From a checkpoint of a small mixture-of-experts model trained on Wikipedia: width 512, a shared expert of 128 neurons.
Below are experts of layer 9 (counted from 0) of a mixture-of-experts language model. Rows are named router (the router's row for the expert), gate (a neuron's input weights, with its number), up (a neuron's input weights, with its number), down (a neuron's output weights, with its number) and show model dimensions 0-127. Each number is 200 + 40 x the weight over its row's rms, rounded and kept within 0 to 999.
Before each expert's rows: a language model's description of what the expert responds to. This comes from a sample of Wikipedia text that the model never trained on.

# expert 22
Description: Technical and engineering word pieces. Nouns and word fragments in technical, military and chemistry text, e.g. armor, sonar, turbo, transmission, protein, ethyl, engine, cell.
router,240,188,216,193,219,275,190,266,125,241,211,224,162,163,264,230,168,203,220,213,201,275,118,202,154,242,237,184,194,174,210,182,258,124,162,127,197,190,134,208,197,193,232,131,87,200,273,87,163,236,228,206,199,246,193,227,226,246,251,226,218,158,166,291,280,224,194,190,183,213,162,116,190,206,163,271,220,163,198,230,217,196,230,231,171,216,234,257,148,181,174,106,270,163,179,194,247,200,243,147,268,166,133,122,223,178,172,181,234,141,239,211,171,273,225,177,171,176,179,148,173,191,177,247,202,247,208,214
gate0,218,218,247,206,226,233,160,214,247,178,167,189,226,173,176,163,221,202,275,163,189,220,210,162,193,186,234,159,184,224,184,240,194,237,239,253,171,291,171,148,118,164,228,175,232,166,259,196,207,285,228,229,200,200,195,244,201,178,158,106,187,245,193,244,177,141,220,232,232,270,199,156,225,212,202,188,177,203,183,174,256,246,127,164,164,229,185,252,248,228,115,212,197,144,188,137,171,244,273,90,216,232,277,165,167,160,178,187,235,180,182,205,210,223,234,220,236,144,215,187,178,195,229,231,170,194,211,265
up0,156,162,147,237,191,141,198,212,141,180,206,150,181,243,273,184,263,174,130,241,210,241,203,268,205,194,191,257,195,144,150,222,203,182,187,178,255,193,232,209,174,221,148,204,196,210,131,220,212,150,159,156,154,259,217,176,193,192,234,293,222,212,213,204,177,225,186,189,171,150,212,234,187,226,205,169,177,159,214,269,169,144,236,243,197,180,214,189,162,156,205,217,174,225,241,256,204,198,130,205,152,196,137,212,238,247,207,248,205,189,200,159,141,222,136,153,106,197,170,145,266,185,181,183,127,180,203,163
down0,216,186,223,122,189,221,151,256,201,178,223,194,241,234,152,252,191,253,211,133,172,180,247,202,185,288,187,262,213,202,212,175,209,237,219,183,225,208,205,242,178,247,215,168,320,204,196,164,191,131,236,188,215,280,241,207,216,204,172,160,246,164,149,223,168,186,197,217,182,242,149,216,243,295,208,177,188,225,203,225,181,144,192,236,207,196,248,202,192,143,236,218,238,202,135,262,187,247,228,173,201,201,196,154,244,140,214,165,278,173,161,215,158,252,214,179,134,143,215,250,176,142,174,223,232,293,133,114
gate1,189,174,252,195,270,189,185,168,166,217,224,190,155,218,233,287,204,247,278,228,162,190,156,262,205,232,156,208,281,223,128,162,177,158,203,222,198,223,150,207,194,211,214,254,161,165,207,275,135,212,265,175,207,105,127,225,202,203,177,202,171,221,222,189,162,206,134,196,154,132,178,259,164,205,182,198,227,259,213,190,216,189,235,197,217,249,211,173,190,237,200,120,164,220,265,220,186,197,225,205,231,210,132,189,279,233,139,180,148,213,179,210,246,242,193,239,211,183,165,221,188,201,184,191,142,243,136,188
up1,189,143,153,162,207,225,195,171,155,228,216,196,134,157,240,230,202,212,294,281,206,200,114,190,143,209,204,192,203,252,184,169,243,183,155,175,234,176,207,214,229,179,237,159,79,209,244,223,174,234,275,153,237,224,130,235,245,251,150,259,219,198,320,198,245,194,191,163,159,136,155,202,148,208,183,245,246,205,195,198,226,191,196,231,143,245,263,164,118,211,244,132,208,174,248,250,246,202,271,203,209,123,164,129,272,234,180,212,248,231,170,207,260,243,145,205,194,146,166,224,156,222,165,172,163,311,166,199
down1,170,215,149,208,146,148,200,227,249,170,251,228,166,194,181,176,183,184,131,116,145,222,101,286,102,191,183,214,164,201,213,187,114,235,198,223,219,191,177,195,242,147,234,296,182,207,198,219,271,204,249,189,262,158,195,248,205,191,190,185,215,134,172,254,239,197,228,141,238,263,136,167,239,187,170,204,169,192,192,214,183,172,247,238,198,109,177,156,145,233,252,198,207,197,175,217,213,161,176,297,198,245,196,196,226,262,152,220,168,223,182,177,136,141,250,227,217,162,242,217,195,212,163,192,190,157,107,189
gate2,158,232,218,262,230,177,176,156,227,91,194,154,170,178,241,192,152,167,150,150,225,245,194,222,159,287,214,141,230,165,214,202,205,191,211,256,161,248,159,224,202,206,163,213,192,223,170,197,196,185,180,251,213,183,178,250,152,178,176,239,183,218,127,201,176,137,241,219,173,188,201,151,279,178,301,147,212,164,166,174,147,206,225,221,228,101,209,215,173,197,159,194,232,271,255,177,132,231,148,114,170,169,238,221,254,182,137,242,135,88,128,223,173,237,151,169,177,234,129,171,262,136,228,264,222,205,263,187
up2,211,165,175,205,219,210,153,208,165,204,246,199,149,125,214,259,207,177,195,239,191,261,109,183,202,230,191,195,160,190,168,142,260,149,171,156,232,222,167,169,161,196,235,143,164,226,213,167,206,215,244,204,178,248,150,185,220,254,276,186,258,174,144,209,261,221,181,164,131,195,167,169,246,128,220,184,278,203,202,201,171,181,176,231,191,182,246,234,149,176,182,211,239,180,225,257,214,179,203,174,202,167,163,123,292,171,118,184,241,162,195,182,149,273,202,198,169,182,188,195,180,198,122,234,148,208,238,191
down2,146,223,298,213,234,157,198,171,199,159,180,161,228,155,201,226,256,159,238,159,197,187,227,200,214,231,180,226,229,211,220,181,186,205,230,184,166,181,155,166,174,254,251,161,195,170,219,273,213,238,252,195,161,214,228,180,136,163,217,222,226,183,211,208,244,105,182,174,258,211,251,107,207,238,207,231,242,160,190,147,198,130,250,131,239,196,201,207,214,261,198,207,189,212,185,186,246,235,152,145,230,131,218,211,220,115,262,212,178,136,201,168,219,292,202,148,243,197,159,197,242,218,216,230,254,227,201,186
gate3,248,169,193,209,216,132,173,223,209,220,233,206,201,173,205,254,176,225,181,203,190,233,227,112,260,237,165,203,211,271,161,225,159,186,212,203,160,305,221,183,313,177,248,237,154,196,259,155,239,220,183,170,247,198,166,234,163,261,262,192,268,183,153,186,229,245,178,122,196,257,150,196,231,205,182,253,237,208,192,163,254,120,259,140,255,100,236,265,201,114,178,187,255,170,252,244,262,170,100,162,202,214,164,181,225,144,197,157,266,190,151,170,172,188,194,164,164,142,270,107,196,193,181,251,209,213,146,212
up3,178,241,147,227,250,151,228,189,184,181,198,161,184,178,169,218,191,206,187,127,202,270,206,163,211,163,228,275,200,204,310,115,268,173,144,217,120,213,219,197,169,125,265,255,176,217,153,230,199,226,162,225,188,213,182,219,222,166,212,211,188,230,285,147,238,208,177,121,249,224,223,192,182,150,220,215,244,253,209,216,184,119,245,233,128,221,244,261,261,150,259,233,152,196,116,188,273,183,246,215,225,99,228,263,163,188,199,242,218,186,188,201,175,223,218,200,163,216,187,202,250,242,128,210,228,137,147,157
down3,253,189,225,105,229,203,227,252,220,201,196,185,204,219,226,161,211,170,287,183,141,210,174,234,204,158,188,150,231,184,185,233,209,193,226,154,234,175,171,134,217,188,148,234,193,158,202,234,213,211,205,240,203,136,190,255,268,239,164,227,227,179,153,131,174,280,225,229,228,130,151,213,227,249,189,197,191,219,206,197,263,228,233,210,216,131,176,219,246,139,242,204,295,176,198,159,227,186,233,218,211,265,172,226,229,228,215,140,211,261,253,214,212,186,213,246,229,196,244,219,236,232,151,158,197,205,212,277
gate4,259,263,256,172,257,189,135,204,241,184,192,239,156,277,214,209,165,219,203,224,182,150,214,187,216,118,229,192,165,165,225,183,219,228,159,214,227,272,161,245,245,145,236,259,215,228,233,239,130,111,241,222,229,116,140,224,171,213,189,216,239,195,231,293,246,189,185,224,252,223,156,196,267,231,224,228,172,247,172,184,251,246,221,264,105,155,146,111,198,142,186,230,233,187,184,210,174,228,139,178,185,184,176,217,167,288,228,178,235,193,242,199,252,211,236,239,135,202,179,135,196,166,259,250,226,166,136,148
up4,187,187,229,165,139,86,271,160,210,213,201,268,261,238,238,141,260,190,195,201,117,127,206,138,221,261,187,117,207,242,140,169,217,225,190,210,172,150,227,222,161,263,218,235,232,197,201,173,180,249,181,145,189,189,212,214,232,157,220,185,121,187,293,151,172,126,137,246,166,162,235,236,185,270,226,148,202,123,244,203,156,170,184,141,201,233,184,269,251,180,249,254,180,172,247,145,108,243,228,216,224,216,206,196,195,180,249,188,182,184,221,226,265,237,167,161,273,232,181,238,176,217,224,142,267,153,286,234
down4,273,154,95,138,222,175,169,164,161,288,193,183,205,232,185,207,205,293,185,233,146,232,251,202,171,185,142,214,163,111,168,216,233,200,168,167,261,268,188,179,223,207,116,241,263,239,205,197,223,155,167,209,176,208,255,260,290,187,218,154,168,156,214,187,196,234,249,185,182,247,236,219,197,125,133,145,172,158,258,213,194,200,137,251,178,263,106,148,194,244,194,184,121,230,182,221,249,200,239,277,180,166,214,172,266,223,171,258,263,214,191,168,164,194,119,241,161,251,271,158,224,240,190,147,167,139,216,218
gate5,211,236,199,263,232,252,162,196,234,237,242,199,177,169,193,189,240,240,246,255,214,254,189,208,201,217,313,165,217,256,214,142,251,198,199,191,210,98,197,138,159,212,225,257,173,221,183,173,227,210,222,242,180,199,190,123,212,223,217,218,208,191,174,130,225,187,195,262,173,229,194,248,211,176,240,173,169,228,189,216,151,177,229,211,164,156,252,268,183,213,144,196,201,209,142,209,229,152,200,202,263,236,240,168,158,152,148,216,220,251,224,199,195,153,192,285,238,220,166,263,214,186,210,229,163,161,180,230
up5,204,188,154,251,199,90,195,243,260,167,197,251,259,220,240,168,223,187,179,243,133,186,198,151,256,191,107,259,175,139,142,157,221,183,165,242,242,223,194,237,195,207,174,194,215,183,263,216,210,165,221,194,218,207,197,237,204,184,110,222,228,219,269,205,176,198,123,133,181,197,159,167,198,225,196,285,256,136,239,194,191,218,157,155,187,270,220,196,188,185,209,213,182,191,144,167,193,221,177,151,175,177,155,200,157,182,231,240,189,166,168,197,188,178,201,115,198,187,209,137,221,191,200,195,240,252,206,186
down5,160,140,234,246,168,198,170,183,172,164,179,209,222,203,259,227,233,197,271,232,171,112,189,81,234,169,171,230,168,205,196,188,210,210,182,241,187,218,296,164,211,270,226,195,163,161,155,207,205,275,141,175,299,207,147,157,153,224,213,213,217,268,225,155,240,223,193,168,164,171,261,192,212,169,228,191,247,221,149,188,230,268,236,127,211,194,156,188,210,218,202,207,191,217,220,168,149,190,195,207,223,196,179,229,183,107,170,138,264,167,225,233,210,301,181,198,153,228,171,191,189,247,124,249,175,200,225,235
gate6,242,179,173,247,185,261,203,197,250,238,204,225,166,227,158,187,213,208,192,184,239,206,211,266,223,176,141,243,189,198,214,150,212,175,174,164,212,195,132,178,228,221,245,205,199,238,244,216,257,201,208,230,181,214,251,251,197,133,192,209,210,174,217,224,207,208,157,213,217,170,205,146,184,135,133,237,206,180,194,219,121,156,220,188,208,249,247,226,226,166,200,158,242,177,198,227,178,217,221,120,229,196,194,187,214,258,119,198,193,158,234,238,185,179,225,217,101,193,170,220,204,242,177,93,171,219,164,237
up6,212,211,192,182,180,289,182,238,221,237,198,234,140,170,211,137,233,219,258,194,217,236,217,228,227,188,131,279,212,220,248,128,217,212,163,129,188,194,131,195,232,247,224,177,203,248,311,244,193,228,182,239,157,233,210,188,247,190,221,249,213,174,209,203,207,210,172,183,164,204,185,173,174,149,142,234,206,199,236,247,145,154,208,184,179,292,250,246,252,153,229,182,277,212,186,228,225,233,244,133,224,205,185,174,155,195,131,184,159,156,270,219,211,121,203,222,140,192,202,243,168,261,229,114,178,268,163,195
down6,234,201,162,196,166,151,166,182,219,230,188,211,200,206,255,173,234,195,211,217,243,221,221,146,194,181,140,193,197,249,123,219,207,172,189,190,209,267,242,141,173,217,190,192,209,224,264,134,183,246,197,270,263,264,206,218,238,200,190,215,207,204,194,174,171,237,220,282,121,169,206,245,238,164,148,143,155,240,177,254,191,306,297,157,271,151,243,180,147,209,199,172,176,178,203,194,213,190,246,235,206,255,167,264,205,175,202,165,209,209,230,205,184,140,157,207,179,195,178,202,260,150,182,179,177,149,223,225
gate7,180,102,208,199,243,168,201,193,239,154,224,184,218,232,240,115,226,203,235,154,170,181,170,182,257,182,216,203,135,271,261,183,181,194,183,209,82,187,206,236,204,155,256,224,144,225,145,209,237,165,140,221,209,238,232,285,230,198,181,328,155,205,238,161,217,104,154,172,171,203,134,201,211,304,201,232,189,276,240,210,193,224,185,222,184,282,272,198,203,170,281,177,236,184,171,183,232,269,194,195,170,206,152,160,155,245,173,193,177,169,208,203,187,236,175,144,288,219,207,314,187,147,208,238,182,208,191,109
up7,169,231,188,249,143,263,244,208,189,161,182,167,256,236,150,222,159,240,162,217,252,222,234,242,162,206,197,186,238,180,144,274,189,229,200,245,295,277,198,194,186,165,153,225,252,153,207,245,181,172,249,242,194,156,197,190,151,175,147,120,161,166,127,176,154,238,231,213,187,161,155,239,218,179,207,141,173,168,174,203,186,181,277,219,291,119,168,197,296,209,214,286,191,204,199,186,165,122,155,247,163,184,207,264,208,178,241,250,178,271,223,204,238,226,197,232,102,173,164,192,207,186,251,175,187,129,209,277
down7,217,174,201,207,222,160,249,162,194,167,158,253,206,201,275,185,257,208,190,236,107,125,227,156,276,113,134,195,272,275,219,198,189,145,214,234,215,211,210,183,242,214,152,196,247,251,264,253,258,206,192,243,165,219,223,255,210,190,129,271,201,236,212,112,241,204,254,194,213,143,148,219,168,335,187,222,164,182,182,179,173,176,273,176,186,192,209,185,217,200,243,242,269,247,206,208,235,164,291,248,152,189,173,196,212,121,288,187,208,330,118,270,203,202,300,164,145,219,179,143,277,215,163,186,160,164,287,181
gate8,211,222,217,253,284,220,204,209,184,232,154,197,218,212,161,152,256,152,249,197,236,188,263,221,131,163,201,173,152,210,188,247,236,192,204,235,183,156,220,215,213,291,160,168,258,172,271,178,199,145,234,239,196,261,151,238,249,204,187,175,176,220,217,195,135,154,283,191,128,220,236,261,266,148,203,174,244,159,183,245,245,242,189,158,232,202,157,174,168,261,237,138,263,191,180,184,234,203,206,176,80,235,184,150,231,165,130,199,212,161,227,169,111,146,176,237,183,119,246,185,216,239,175,182,257,280,124,227
up8,185,298,151,182,187,280,132,266,179,241,184,189,272,125,254,197,180,255,231,165,216,115,208,263,192,170,223,220,225,170,241,167,214,194,195,270,220,245,271,200,188,138,201,242,192,190,182,222,229,167,180,191,240,198,195,208,168,212,158,245,200,190,166,195,202,193,259,197,197,215,140,169,171,330,161,189,212,143,220,202,174,258,165,161,203,193,233,185,184,230,151,200,181,231,130,273,251,159,238,218,132,292,198,177,250,121,204,209,174,137,156,229,189,167,185,289,231,136,155,149,208,183,156,245,205,237,139,221
down8,210,214,172,116,293,263,174,175,153,239,240,223,208,224,239,153,210,172,177,252,204,209,211,173,233,234,129,152,194,236,142,189,252,214,204,205,254,216,202,124,226,196,124,214,261,195,117,145,274,183,201,201,129,109,207,218,296,141,199,189,197,189,178,135,137,215,187,226,271,196,191,272,158,223,228,189,207,214,243,223,191,241,185,232,227,200,192,181,177,235,221,181,191,188,209,214,192,174,206,223,169,155,192,210,171,214,147,159,199,240,165,252,233,260,245,217,199,240,179,255,165,210,253,176,197,198,179,220
gate9,205,186,224,217,257,172,181,132,235,232,225,166,227,195,237,160,157,218,208,243,181,167,168,227,202,182,212,260,190,209,202,236,199,144,172,245,176,104,259,169,179,230,186,199,204,179,173,215,145,200,224,118,216,140,193,222,221,176,226,151,168,219,219,185,157,197,212,251,181,111,157,198,253,242,194,194,154,168,157,204,178,157,259,144,168,189,219,219,189,225,193,216,192,189,187,175,263,201,231,284,106,278,134,220,252,151,172,186,213,237,230,273,237,236,131,227,209,139,171,244,141,237,183,211,155,208,267,188
up9,228,198,214,183,157,245,154,201,164,207,203,167,179,165,153,228,140,223,233,229,184,158,148,151,152,178,235,209,178,262,250,169,265,184,167,223,236,152,221,156,122,190,229,142,203,229,216,208,240,226,229,113,224,240,200,190,236,240,251,176,192,165,220,177,248,156,134,187,200,178,186,187,197,160,118,202,211,282,159,225,232,245,142,152,152,263,241,248,182,211,202,265,245,140,220,214,207,203,232,279,186,172,222,183,158,197,156,185,203,240,251,287,267,182,176,179,186,155,240,250,143,251,125,201,139,203,212,216
down9,215,181,167,170,268,231,209,268,185,194,146,156,133,200,173,190,239,176,234,181,114,212,159,225,117,241,192,228,146,126,235,190,192,205,207,230,257,174,223,187,214,138,234,248,299,127,176,250,150,203,248,156,237,206,219,243,239,171,258,249,209,209,197,190,161,264,218,215,207,139,248,215,274,183,220,207,190,167,248,172,213,183,199,210,134,104,188,206,98,164,239,213,211,217,223,248,184,184,235,159,251,151,219,167,282,164,203,144,179,223,200,227,175,184,198,201,200,226,287,218,119,187,296,225,233,256,167,206
gate10,216,210,187,217,207,250,278,164,141,176,221,221,214,256,239,57,227,302,181,190,220,206,185,113,123,177,247,132,212,206,200,195,203,233,185,191,252,209,184,148,156,212,205,205,231,152,228,193,160,167,221,199,168,227,235,210,213,197,207,290,228,197,309,179,157,157,140,162,213,151,226,233,261,250,167,204,166,129,204,203,205,220,220,175,182,266,168,154,259,190,304,226,133,216,249,177,195,195,206,241,199,129,149,172,199,208,197,190,192,225,224,210,198,213,231,194,149,232,268,221,209,194,199,186,189,208,192,157
up10,234,162,197,132,207,270,238,182,150,240,261,230,146,153,211,132,213,257,191,271,207,193,130,150,130,166,181,190,158,187,183,204,204,228,205,192,230,119,179,156,183,214,205,74,174,169,268,171,104,161,184,175,210,223,211,187,271,239,232,292,246,142,269,249,205,180,139,170,182,178,214,208,246,176,151,245,174,195,207,249,202,281,185,179,150,238,193,216,247,197,288,167,173,165,198,170,219,240,260,228,175,152,200,159,177,181,175,93,215,221,172,179,208,175,224,205,134,185,265,237,182,215,185,206,147,245,246,206
down10,220,219,214,220,113,223,193,233,236,202,254,166,196,209,166,201,273,162,167,202,200,124,207,285,192,249,170,238,190,209,190,197,222,246,182,214,218,141,232,181,211,211,266,169,222,173,260,228,155,256,289,180,198,128,201,203,144,202,170,232,200,216,156,224,182,208,207,226,240,223,148,266,230,202,253,229,244,307,188,183,183,228,172,196,199,125,190,234,186,166,216,223,199,164,175,169,264,207,207,157,131,193,217,182,177,117,237,187,164,131,244,230,197,150,230,171,208,254,247,273,229,230,224,184,224,205,208,195
gate11,163,176,196,236,189,206,287,220,169,152,212,146,125,252,118,107,266,190,195,181,192,134,169,205,187,216,183,225,338,263,138,211,195,246,144,208,179,227,202,212,214,197,183,223,233,223,172,141,244,181,209,231,181,188,247,164,265,221,168,205,237,240,228,153,186,167,138,247,169,254,230,210,239,227,215,272,178,207,214,198,207,225,223,232,256,243,208,193,178,158,208,231,235,207,174,153,155,227,261,178,120,221,269,185,263,260,250,190,175,230,162,190,189,179,196,139,209,252,240,248,201,176,199,180,208,221,210,198
up11,204,215,244,187,193,169,238,153,261,215,182,280,287,272,233,212,168,263,165,230,112,214,222,192,135,235,250,184,167,187,210,227,163,146,202,246,167,172,143,262,209,195,203,282,261,216,188,239,163,203,222,165,231,164,180,153,153,114,177,254,164,179,224,161,186,145,243,195,176,171,235,206,212,273,239,152,167,216,136,194,168,208,200,159,214,148,156,187,272,151,161,253,166,242,266,199,166,178,173,236,185,249,106,252,190,192,234,230,164,179,222,202,209,183,218,228,226,198,107,143,194,232,165,197,210,179,178,131
down11,224,183,192,218,229,197,151,135,206,190,181,246,186,212,152,141,165,202,240,192,143,146,207,182,160,220,177,212,232,176,199,230,120,171,187,195,121,248,154,203,192,200,118,267,167,203,138,184,278,248,215,254,197,195,246,251,191,171,117,146,165,126,242,135,179,218,236,159,154,223,216,276,186,145,134,207,184,178,265,229,234,257,252,151,169,224,210,185,189,209,198,301,201,170,195,152,176,205,193,244,124,201,205,298,172,222,229,186,168,252,186,131,189,215,163,162,169,287,201,196,219,256,177,249,150,193,204,242
gate12,228,167,192,202,204,185,183,283,173,155,172,204,222,221,181,272,192,248,234,238,226,214,183,198,180,200,179,226,239,149,188,156,242,216,198,194,202,202,177,176,161,226,186,119,238,205,232,187,233,223,229,270,256,163,218,230,209,210,238,197,264,142,103,186,217,249,170,226,173,223,140,189,160,128,204,193,180,150,230,171,140,237,173,170,179,212,164,239,177,141,244,162,220,218,109,186,226,312,170,178,225,209,227,178,194,122,225,215,165,154,210,250,300,230,197,176,253,152,217,141,182,162,233,210,200,180,203,171
up12,141,236,227,234,212,234,173,134,211,175,187,160,186,176,253,131,221,146,169,205,152,178,222,206,170,194,218,213,140,248,191,253,170,148,220,207,213,250,255,200,234,195,218,287,180,210,152,220,171,203,181,140,160,210,131,171,206,205,189,160,144,235,251,165,220,132,225,175,251,253,232,215,222,283,177,191,169,228,233,211,264,188,211,109,149,198,272,206,221,233,138,216,117,169,223,183,198,126,192,202,201,191,196,241,182,267,168,220,183,267,249,231,134,209,202,180,84,257,216,244,239,232,177,258,185,185,188,230
down12,280,241,186,169,221,214,223,213,191,152,155,203,204,210,178,238,146,221,161,211,218,193,257,178,242,159,230,196,128,267,193,266,146,194,124,222,179,227,162,153,235,197,246,150,165,121,207,273,166,222,219,178,180,209,197,239,148,177,161,208,189,194,157,242,216,169,196,240,171,203,160,243,224,213,180,268,166,213,148,252,246,157,253,163,148,229,206,281,154,268,138,205,291,210,168,226,226,244,196,223,214,186,205,188,180,142,273,184,98,148,253,199,188,229,261,181,181,131,168,181,228,191,261,179,168,243,207,185
gate13,240,230,210,264,228,115,218,294,159,223,240,232,289,161,124,274,154,200,180,271,155,209,240,190,262,319,150,174,197,146,228,197,233,152,123,140,174,114,182,174,232,183,216,189,164,217,183,226,170,205,275,196,167,210,256,185,226,195,215,262,291,211,203,184,198,190,214,247,239,254,176,167,169,201,176,232,237,178,236,208,105,222,174,215,190,229,191,210,177,225,203,244,182,242,300,180,133,245,164,208,246,244,163,214,197,145,140,265,236,222,139,218,197,196,196,241,224,259,194,168,195,171,230,207,217,212,232,178
up13,171,229,217,161,214,254,216,180,225,201,210,151,168,262,258,140,212,180,230,94,233,152,202,270,139,103,267,221,218,200,155,234,143,247,280,292,238,264,197,187,182,200,193,259,260,215,217,213,213,185,123,178,251,162,195,215,153,144,175,138,108,184,184,220,150,200,212,179,148,208,246,238,186,215,212,162,137,214,127,198,272,207,244,173,171,190,158,176,204,133,152,200,195,191,129,204,260,199,232,210,176,231,231,195,202,217,274,170,185,160,272,236,205,186,179,195,147,169,192,204,245,274,216,195,186,136,169,181
down13,175,186,199,277,261,212,255,226,183,160,219,166,181,224,142,179,188,217,181,178,212,231,164,230,140,169,177,184,197,135,230,187,214,181,188,131,226,124,169,216,211,206,250,208,157,201,164,157,146,176,176,216,158,190,146,247,236,253,181,238,225,160,192,226,192,210,267,221,225,213,181,243,157,165,201,218,118,168,131,162,177,187,261,152,232,210,169,128,173,222,114,162,166,185,226,222,164,175,197,176,219,199,168,195,188,129,151,222,144,248,177,178,217,232,181,218,220,183,200,169,109,219,257,185,218,217,138,186
gate14,214,226,257,206,160,235,140,148,168,166,205,235,221,193,176,195,237,193,236,139,177,145,157,165,256,225,205,155,200,173,158,262,203,244,184,210,198,286,245,221,232,274,154,238,236,183,177,237,184,208,155,223,193,180,169,148,222,126,178,177,212,256,278,150,185,241,194,99,244,285,215,202,155,224,213,180,231,206,193,184,180,212,169,203,229,219,227,202,199,209,229,254,198,232,171,223,218,225,266,200,236,139,307,244,163,180,177,201,59,217,204,196,205,195,191,232,192,221,244,224,247,268,184,200,177,159,234,217
up14,127,192,137,221,272,176,229,244,243,203,213,131,190,173,222,126,140,156,163,150,215,226,240,224,171,194,183,237,175,223,145,199,191,157,217,215,202,185,222,191,229,119,134,265,227,194,151,153,238,158,224,182,140,191,257,228,132,217,180,206,235,229,115,222,207,174,231,312,141,142,216,226,220,204,173,153,189,150,184,182,211,165,257,209,194,135,181,191,197,226,142,220,255,183,238,151,200,159,172,151,224,250,151,248,269,186,203,234,259,191,197,218,213,200,172,251,212,169,132,179,206,159,230,269,163,228,183,198
down14,175,169,220,135,215,218,174,257,192,140,236,197,167,277,156,206,215,247,187,62,186,198,123,202,160,233,265,207,241,138,154,182,137,209,152,181,157,179,228,297,168,208,258,175,376,210,216,229,142,179,182,211,268,256,187,208,177,236,167,134,181,224,249,221,188,175,243,234,145,128,208,158,257,190,248,260,175,147,225,185,182,239,196,149,222,148,271,129,253,204,241,186,231,158,213,186,151,174,218,164,212,161,210,213,214,195,179,177,246,238,122,174,91,216,259,192,192,149,183,217,134,173,145,152,225,207,215,212
gate15,156,177,207,168,198,222,198,181,214,216,132,182,109,114,252,198,210,136,236,184,163,213,195,237,172,186,258,230,264,213,135,178,211,217,154,183,247,264,154,189,222,141,228,163,191,259,127,189,186,202,164,169,183,176,212,219,185,236,222,217,252,215,175,198,224,208,199,239,204,180,235,295,210,203,176,250,112,257,205,183,135,172,137,201,224,195,194,151,226,225,260,268,177,129,176,153,170,187,198,130,248,134,153,193,241,236,168,173,231,278,214,173,282,256,210,244,204,190,143,167,174,159,216,221,264,237,234,228
up15,188,172,127,239,217,216,127,242,169,214,201,217,165,199,274,214,241,189,167,234,182,248,149,179,200,178,257,224,218,152,198,195,217,214,213,236,317,236,183,236,138,235,271,176,177,252,200,234,199,247,171,183,251,227,189,170,177,218,205,228,171,218,142,224,242,210,178,213,131,167,188,199,228,168,204,244,237,248,222,234,213,215,271,198,124,198,223,212,94,203,117,260,222,142,159,231,173,193,210,125,246,145,144,211,225,198,162,275,190,101,212,200,155,257,138,144,193,93,205,133,229,269,188,257,128,239,205,203
down15,162,127,305,184,254,159,225,269,275,184,213,178,175,217,124,214,165,143,160,200,180,131,149,235,237,131,194,210,284,259,182,258,156,163,255,175,207,199,250,176,169,167,215,195,165,155,234,207,159,169,178,227,306,216,106,251,149,254,222,237,222,225,261,256,222,168,195,187,238,196,244,158,205,154,212,211,165,181,205,137,175,227,177,228,234,267,170,142,188,103,161,145,208,179,195,178,208,194,168,187,163,179,185,167,263,239,208,279,200,208,200,196,86,243,234,216,205,239,184,168,249,137,202,137,174,102,215,218
gate16,227,152,160,162,194,210,210,210,252,157,188,229,180,185,164,219,209,198,181,170,143,120,209,207,249,237,166,95,210,132,239,241,197,297,232,194,126,173,219,230,204,213,193,220,171,160,220,204,180,176,185,191,163,246,234,228,129,191,193,256,226,212,204,129,149,178,131,186,160,215,247,141,178,200,184,232,247,128,186,174,150,168,218,177,203,233,231,194,163,172,122,80,262,205,174,188,131,235,164,237,187,228,260,204,190,195,221,143,172,199,246,146,191,203,169,136,173,277,201,215,139,178,187,286,223,174,279,213
up16,139,237,183,277,194,178,224,152,172,193,176,184,194,217,219,169,182,199,187,190,269,209,213,209,155,209,238,234,255,183,169,208,206,144,225,227,272,197,199,219,229,235,193,176,264,263,196,201,242,170,222,214,122,158,204,193,195,171,209,174,170,185,206,242,239,203,243,223,216,207,224,204,238,200,251,161,153,245,299,204,225,200,237,240,234,158,178,167,216,168,227,296,111,228,243,204,254,128,142,210,283,181,151,225,195,226,244,274,254,188,123,260,242,264,221,296,256,148,174,226,274,186,206,89,190,236,156,169
down16,156,248,195,231,269,221,130,265,174,167,196,148,211,159,276,235,183,235,221,236,232,187,192,169,224,211,188,137,174,191,209,247,207,155,180,162,196,277,189,214,173,154,160,237,197,123,256,146,249,157,150,123,208,272,146,206,157,203,223,71,220,215,173,156,196,183,205,190,121,190,210,160,140,138,112,225,188,163,211,221,236,169,281,172,177,235,206,240,207,199,160,162,232,226,268,146,171,212,244,175,223,170,151,196,219,194,211,269,213,197,176,240,362,273,226,151,236,152,268,160,227,196,163,252,139,273,195,161
gate17,175,152,105,123,196,230,157,164,191,253,229,190,103,170,243,227,189,191,222,259,189,177,219,172,115,196,172,270,203,259,174,181,218,159,140,181,266,124,174,221,184,163,229,160,166,171,182,196,240,161,186,147,205,198,177,163,255,194,179,207,276,166,215,189,208,245,189,161,275,201,193,168,186,254,188,236,220,209,172,185,204,216,267,246,189,206,208,212,207,233,284,209,195,238,84,235,239,201,179,161,328,166,234,179,256,194,207,195,180,256,141,230,212,228,192,210,177,160,214,169,229,195,181,180,223,257,226,175
up17,246,195,196,234,209,159,135,265,191,219,209,257,254,213,172,249,269,181,172,110,218,165,249,225,251,123,227,218,206,162,221,205,172,182,157,220,193,196,292,229,187,277,212,219,199,229,202,245,225,200,226,216,248,217,184,225,225,186,243,187,184,282,183,205,191,193,148,249,183,237,201,255,302,140,195,192,164,133,243,188,220,220,160,189,193,192,158,239,228,124,119,243,173,198,241,212,146,244,197,218,269,191,212,215,137,201,139,196,211,74,276,222,227,268,238,80,182,201,262,159,121,213,133,151,197,235,173,142
down17,241,250,170,191,221,162,218,166,232,177,227,222,216,203,206,168,228,212,292,176,145,201,147,204,175,226,173,226,120,210,205,177,222,225,176,232,184,97,220,139,164,223,192,197,122,221,201,238,164,256,116,239,227,178,211,205,153,208,273,147,158,87,192,223,238,153,151,209,206,245,232,220,233,131,233,220,199,263,194,123,137,244,190,149,172,199,189,202,237,258,249,228,211,253,231,139,169,206,232,251,246,158,228,191,237,140,168,197,193,175,216,183,144,207,190,165,206,207,231,177,146,297,165,229,222,148,274,218